Weights of a small mixture-of-experts language model, trained from scratch on English Wikipedia.
Size: width 256, 37.8M parameters.
Experts: 64 experts in each of 10 layers, 96 GELU neurons an expert, 4 picks a token, a shared expert of 384 neurons.
Training: a variant of Muon for the experts, 294M tokens, 9224 steps.
Below are experts of layer 8 (counted from 0) of a mixture-of-experts language model. Rows are named router (the router's row for the expert), down (a neuron's output weights, with its number) and show model dimensions 128-191. Each number is 500 + 40 x the weight over its row's rms, rounded and kept within 0 to 999. Numbers have three digits each.
Before each expert's rows: a language model's description of what the expert responds to. This comes from a sample of Wikipedia text that the model never trained on.

# expert 50
What it handles: Root pieces ending in -nd, -ll, -and after an initial letter, as in w-ind, w-ell, m-ill, found, land, stand.
router:482495521536478578479498522534495498599498548539544511533472514524521500542515536447619511514462453488487468499514500517533489476486463496487530522512520484582554500469506475449479546515544533
down0:445486510529467507480491568425514476482451493495524436453487505467483533442487428497444472464529599537480413474489507539438543555555410523527531398537565578495444480524488478423471471465448559
down1:518530484442449473427548511555432569508500537559498523546410510496464481487478482492459534529504527495522554478417526462491389540467524476520498480509455582526501520544475562493489529478437506
down2:492512564539487532449429582518530507546501488447538523506527507573542451436519501476432458554530480479478487531517519513461538489408511520512608499446484531500519454485502485449538525612419573
down3:562471469482469497518480513476506573468584434462499509440449543539542449475466494494525553482489533480390532527495575462597440516496525488513550540498523474526531463490525523521531571531504502
down4:454561495542501459474482523471500465531472464477520475501517448466514479574433562470507498623527548441452502492473450485487499498528530561503495472511499465573501526492505453515537464565409494
down5:490512520515516548537456554544512477504510463445574547475478451516491497489534506485410489482454496532452482597541387461470420523448487549512471488488521580508474477488531502510445434576529581
down6:537482396524497480565563515546469464509515517514546481506584505481504428553514485567509478485479506521437439401385465470439480551463515522446509508493547491480555462410527516466476509533508544
down7:414552514479545451478441528564463480499515578506525512505554417478492515458496532480522569571495525570476492502438562451509450493534539454491550507454446543440513489525486549507476536467537476
down8:540497459513530417544480469525416515578586484549455451453535457480517505447473462491526433455559564493455488446491569514486432523498445454520483486411511466519430464518499522551530513526532504
down9:507458521525481495506532539434490493451494476537458493513505489477517546517477476560471546556515553493524468478530566554419450491481487510499571528503487475522428439500517500525459510470430457
down10:498440505540492441543461520523483520506427554563515432528548454466452485452498444490475515533503508441567521493462487543432576460501492531469523487533560570528465447498511455457512492479495518
down11:554519450526512517511541451441510519444525548437527498545527570509520466453479503545569517509553520422534487523459519485428505473528567506458474495491498479449475543539375520501539513502484555
down12:501456486487550485513536439527546593442558546480495535486426472462532577498452488549502450482507561492452485432469515538523442545460464503506467513507476459487503531499470453463521484492501464
down13:452479502410495411426483486472493539564570413547436506438502548489576572530454464491503508530456497525536500526504440543456477528461548462471476564458550508427483493433482431518544447498495506
down14:550503413539514514527512496416522531497464505453445457521498467501507509480527516506485562486524477525535459506522466555514488512511508536518489471436528479532504495514478488446502535568498547
down15:489504573481547532512528489585490525476566554435474550507456490466528511558464503474483464558485529488483499527476462504504445470559523512441524459498499495475486453487416538494499546500431513
down16:507431486493517463592518589512517444518487563424537494513499543515430559588503513477586507407509567457494548451475488459480488478535523523501471519448548528486491501447530510510519443481506426
down17:494480497506591511557458524576514463470502484562480533487452578541487556505528541445504560495470505527523488560463552485495458519511518442558483552522562506542540527518549447440519524522557527
down18:488415496493462512518524434470451520477488532480512493608517519525506546506482480529532437462548489488447551509506585498452500541525479545479407517486550517584573546496514480554480560481463457
down19:545411555566454524457444526481503524577481533443501517504528458481524491591546487504498570545501489463429586566446464478478472475554499521506446477524474556560504488490487562474488541462513539
down20:477527457569550456528486444497488525522409436514505481571524582498492515471505479499568432462473448500464518489458528559540563493485488505508552611496492494472435520496559521519467481459548559
down21:470482467485519542570467410480506442390513579492491447480557541508525453524488456529483487559497495490534487522513478502504554548431475519432492543498528488464490537472532514536401529484502504
down22:534479502482467516507520511547518529473541539459471477573580567468525483493549538441552511510547491507525460436539516474540540515526489495475384441460466509544487531508462518399521487425526537
down23:498578434495431504547572468479486516430525481534540532553472417435495473510485428624455559572490484465561516491481503428564482543414439466525530482530479532539473448508527511417513475517492548
down24:449521463536430504507569529469441479547488507465487448517433517413489518444522581445418496507503519473489515491464541473506521421522480500444535463462535489493374512501478536478463443579496564
down25:559463434436477496514491523471472506517551434456558409430512533527534504484489557510428512590535462445448490567491568544509504456461507507505447495486532411550475509456540444424604434480446473
down26:468490444500462500474518459522568478478521449441432499459538417477437452528482589507440515408505475561532540514432507537506516504544464460451544487479487566608510490511484467522466492485474567
down27:503562507429538393565482504487504467519491516549492509486543502573480526502547590487504478495536481543481518586507429559427455512471509557503480485421500561477499485473559445508404506431520520
down28:561512523437536579481559539550468556548527468540483511559495587556456499562519483491434595507463527507549465473565484524541500489527524495503480472582486443519426479491466499543553456523480452
down29:611484515489564515546515514481477528535455485492434521461539492534562504508509557565426562442528498481400522501516487510559422593566474443512495502430498488433536490464486517518450488437566476
down30:508547464516487491522463518513511492461502523556454517487530509482454429530515531548498502398479452548453428588484528490494516448567428509543568451513517510509571498523492485516457492516480564

# expert 7
What it handles: Middle syllables of proper names, often foreign people or places in lists and tables, such as Kh-an, Kazak-h-stan, H-in-di, Atl-ant-a.
router:507526458475456492518483495535492502569578483528559502523450572528483491519502457456539461470534477476538478544528484474503499404523440524469592462491507455617560448455477464481492482535486521
down0:531551570562576505523479472537508509469537502464510541523540547479504448478540573461496484533512434521443521499496621565509491538486434474470444496508472511536486420521414433477555468464509540
down1:456462452490508406586475553480439484544522488494489508416550522512536499486509568522434534519532482508490462466443526536478492540468477512476492515457525485461420538515500611431500472544534471
down2:516526445472519466423507563497482463486493468430457501522567501598530519534477493473520520505584483553485472525470531490503477473448456452562498543504497528483503438505479459517463524506531520
down3:537492509479453488441565454538435539491564553618482503511523507548471509500425434542470529542450565526567535469470483493505436470451489581480541476454416436488470553448545543505459513510459567
down4:498404475430500499536506505432511482495482456486446486485461431502421533433483441425473486522502489509516506596516504488521434477507494530499536462540435521498501532496472480507544527504523499
down5:477476486473516452429502480489410527516573517510521447559475553502467553509442488521506455533443518444549498506483540520547477466616456475590499483459456492506415565511467509423475515485496553
down6:579508401504521516418506512489511529580493460502482523516509483524486502500560586499492511496490450512503435534450454493444508460530462587462500553537525476498530522465553507525549468487560468
down7:503503511443480484503489463495486560562502517478517528455477490567557466413506553571458532419492473535457580490526452492504500426525453511478527474546543518442530488479485526484465504465563476
down8:473491488510447565499496470502527490583457477487494471546531478455541453493423487498575490504607501458492511486441528496464462476529574510430476481466503489511572485475506455550533471488500541
down9:464513524530461509507486478516480476554497533491492509447498409566433554573523428492456538564476523420495532515470497487501528471510419573517501431505597500476450530498464484474559413504525522
down10:538557526590578517558483504475472422492551528444528496495507460456487477501477576532435533472518549457456505544515506525438564499510483459583557501510532489564460555580505469505449529522492500
down11:443560460516458479481490473494500490469499509485512496578548426476493526469498494507512490491487530468559522591495471512503490552530465545515508490548474443545468554539522491486497544438535535
down12:516488495452551451478521434487511490488508460484481451445491450564511527530513479481484563464539559526497471454528498462551494465443500433494508541539464533528505433433610514553468532494509504
down13:462494481574505538507499500494493419484514548480426559454505477522491495497527487417515488512537513473509471543559566499514548488451403496447461527510469504550548436507483494493458460513433496
down14:559496532483527458622527493507494471609530482443584502494515505554544446488523527552524556495451471445448462430481529499509560489594501523528484576465595430499448454500498507481524489552513455
down15:450548481514451499490496470493516480430505496542469583516480455529462473529479398478490499417533622499486474549496487470463553472467472483534540457550488556526483520481452497512537473527493478
down16:470462461474540519539561503456500506504530497523483496516550503442479524524511511531462429517521489584476553509502523462536506514560504530495530414507488516539436499540526504453518455423530438
down17:504458506550505521543528489493493487509434532463456517555495555513513579546469564560481520437464458457392493496560506489525450482483459461492553495495557472529497530455487558465469561544450504
down18:544575438535498464524507500547516468506439511484497498473499467513525507472493538516544483461478479431596552514518495544490451511544485439527516527541512515508586425516465463451503544527506491
down19:555494449513543533550495541431435563507533497466464448470548506386508472469475541537483482461482502557566488469457539546463480474504542527472522528449507527496480558489538523462467501498492537
down20:456469510467504451508499504453487492513483468524471485446391469427544476505514521503515563501502458521504433482409530473491445491486444501462534511510458584540504538441513488477542504561443496
down21:488513453485549472508533486539419459483452450578496448555460571498532481484525460467485426467498406499448436509482460517457490495399510493446525508456501466423511472511459491463459506418462548
down22:501524478474472500520566531620526517470504497539481476470477533414487545448485462526449483460501539546443614434492500515496507421467575523496514445492514476490455544463482545512442475511449494
down23:410479496567550446512476465520482549517530572505552524493507458480480514507461579471469489502513529438562475551499475530480431501501497498517522516567484527550509405502506459500503448429527486
down24:516501508490447496511469494545527498558393496551483535458555494455500519514529535547551466514488463505519465544471469506467502469567485487489521530505504556524495486451572504461383476494530492
down25:437484498526473574507524464528499486502489573510464537500490483523486515467559473466525499511453499461498544511439534379490543580557481462496529447545509486494520516492541473551484445501487498
down26:507536531571477502457501462501523575500505429488448492495448577482499457567485504508503522461398432544496461484570501462560510481523543467544554556470437470479549550546500498480565590498547495
down27:543544569499466473523485570496506471483495466487532549541507526562546545488444561485473568425569559499521498490489512497467493536477449487461453505464520511548555508494513517531486509498492512
down28:464524495488457479522476473590453517487510550527498492516479462563572491558468526520461507522517430567588526495435530491536555491454529471545472478523533571522549497501494447480459498556555484
down29:510505553495474502387472561485503425444478553469507460523495583462484567557476494454539458500524558451506453458471436498473480435477521493503488605532437502491511399539515531483510492525542395
down30:510453487500503530499516522563522472488488445465480496450534504543476439481466418519519495540491451500504522515487508508461516516422516548526461527527543508534506463469457579431491504446488462

# expert 1
What it handles: Word-piece "re", "om", "com", "gre" inside or starting words, plus commas in numbers, e.g. tur-re-ts, Chrysost-om, 30,012, re-paid.
router:471500498501491521554533532458478450528523517483539483550470540507452377530533469498465486560499467371508516515526416519536494498513449479557569556510467494536517455423462534529448488525509525
down0:496527523555536454470530435499534491533522485572451479458489476429508503460429446479429485450517546484524541437466465511537497530477463513500495552480507502414533455452460546477538516473549505
down1:533460507523551491550562510497507569485460451516541494457480471507558538477554442529466499487519443430564459467570483376548505558510510547498554500512506463542464481517469509550522494570534510
down2:520495465518518478556464528480471524435499529499531532439469431545505587468560435537524517511377621548418487488456504549512507471453543547518482515480490446466506517545491504480506529575518418
down3:533490532531485519549475407455493537502451496432512536543538526482511510470479560513495487487505549487485500402523456510558529469498517491422485507509500536448515476493517494520475497521543497
down4:464469546537489501539454518479565497505474508528450403495475399576505530526538529481444484481478524517474563533492424496476520483485540527540475424570548493486531478531513445491460482468471514
down5:499482441456497480470542550557497474447460463469426491479486506483534541518545523460428558461484468556470455461449459478517480519442445523465461547421538578588497483493520464507468501483492553
down6:505439535495514533507482487547546509463448443501478412518510462541495504460542456514536548492525547520470448497484522536555447469524492450461545456578455492564506491461484518498514456531557445
down7:473565540500448507551449498490525403539523516506449528449450466576474480478456420477505548477491502432516516509536505528504464572473507596562472497527539550478497464532525439556528512517519558
down8:496497445419441546506398534448456481532506441505487464539537469541504518539514513591574498489473472501530451538482547579429538489551470533471552509433424509583460457467513541479494476412514495
down9:492454501563497510444490508478609463528560457528575576515561503436482484473507482496460505501486522484538563566522540503440494547526468493531504529574489522499477470530543480549434463495582459
down10:495473545437523532549561551486464485504497498496471489517476475462466476518514543503417565536505477504442502514456492466523534471481436465515523493572441498468453494513525494460567520486458446
down11:453482583571544500535468449468516550529432499479478510540475540474554469438510604511480563477483576473520495501454524540467512463459567526524529500465551456479462409490481468521478399525558489
down12:494463524555532512596485479551530510503582518442561532509544428470472466474468484519515601521539502501493529548477485436551507590477477509540529563448500537427476481515526522581568478579562508
down13:496446518508499528479558476476514533529441530511530511478589472479475583519513521525513419437502464499509481600546518492433524495459469476461538511474482479511479472547473541412518511485494541
down14:491453589549481460523561533502594521474509495459556559520471531512582492476481509515530462451552496441460520495467538452545522455568539528497481456448426448546510564451484488490533492461440450
down15:579499425453486518595556499504497466534525540494491537523543528454488480523504405470501538474463440486496527520562442509492506550519509534453460440490506445487431518506461431533524474488537540
down16:508456502496541465542556474500478476406481444519484503535458473463485571499477495530434461494531508512564505423536440530482480546507397455534547549482536378538538560462519516494548480460500510
down17:611477530422518444604497545483509518517516529497405542544475571498499506488517516496601447405519585474516486545437468489559483542513514528547454465462464526503541477533469527495502503486485563
down18:530536523467583569499530516507471577522506527526400524507512539573554464534422491406473472495536514520513477508486525424485532541542432448556551500563491507493548549570484486429480496490454513
down19:476510462565552479447555523486427492477551573514474540524443457518489516509485481472477484488506464514483475501597488466486447485455541436557422515458525514536450464504460511424562549558484526
down20:483454535479504470570503505514493529471446509477496469529549494602556518571490568481482473412470586525560469446578538523515523481516497502509463492423502480459576510433488570578426486427515539
down21:509538521462567514501553511522530513522558479527583558442463527495511452461457479604559459512566471506483455455472541480482460454491449519449571487489457509464552524477476547506469506513510438
down22:472462512503480466495501531505498539465486518499451493515429453534498482509537464521515535521450524522514432510512485494509591534466526528520569496528451442516536521486565421519521478537492482
down23:507449496507512550478486470467538541586534506459483501527543535562483479580470471556569522558421473540462468583504519484512549430510494529437466498373498472536567467592469464502532513429503484
down24:506471479481490520462440519453539516511533532531527517504565510470457490526489493499490560491510519415543531465547507548530418468539538477496465523568480520483392458466398487536470507525566477
down25:509441474504565486425476479469503521567514551545504483519561529570486443535496462558519469425516520515529456527473503555545414491522436497518512492409513518524497522478517480408559472531549554
down26:501503526484453496503546506437491485571456415462543493569537499502537551512501421499520437447599544500536546478449479473481485524596466461562471472420534540538524488502457518494473532479468516
down27:475576494537512471470506450511512503542551512464471436551512473503475489551480453526479421568540527463509535460539467552469488487520499443501508588568459437609476505513462518457472516460502512
down28:511516455443499451536556528499502482550539469496498457452520492566501450447520473470585553521486564524542502451457524464536559457559540517464492518484542467516421500383520492543509549460608484
down29:495524506507551584430545562500498394446459546478504473531511486571432520549491487536446564575526522395485494471531469514508503483518497498515477484552522467493482476544506518474515436510473448
down30:511500468433515542471541493449539452488485473522446455561501583449626454468502476541485493424551457532529507512555429520467487505510519462412591416443434424434483581566465467526509505487510491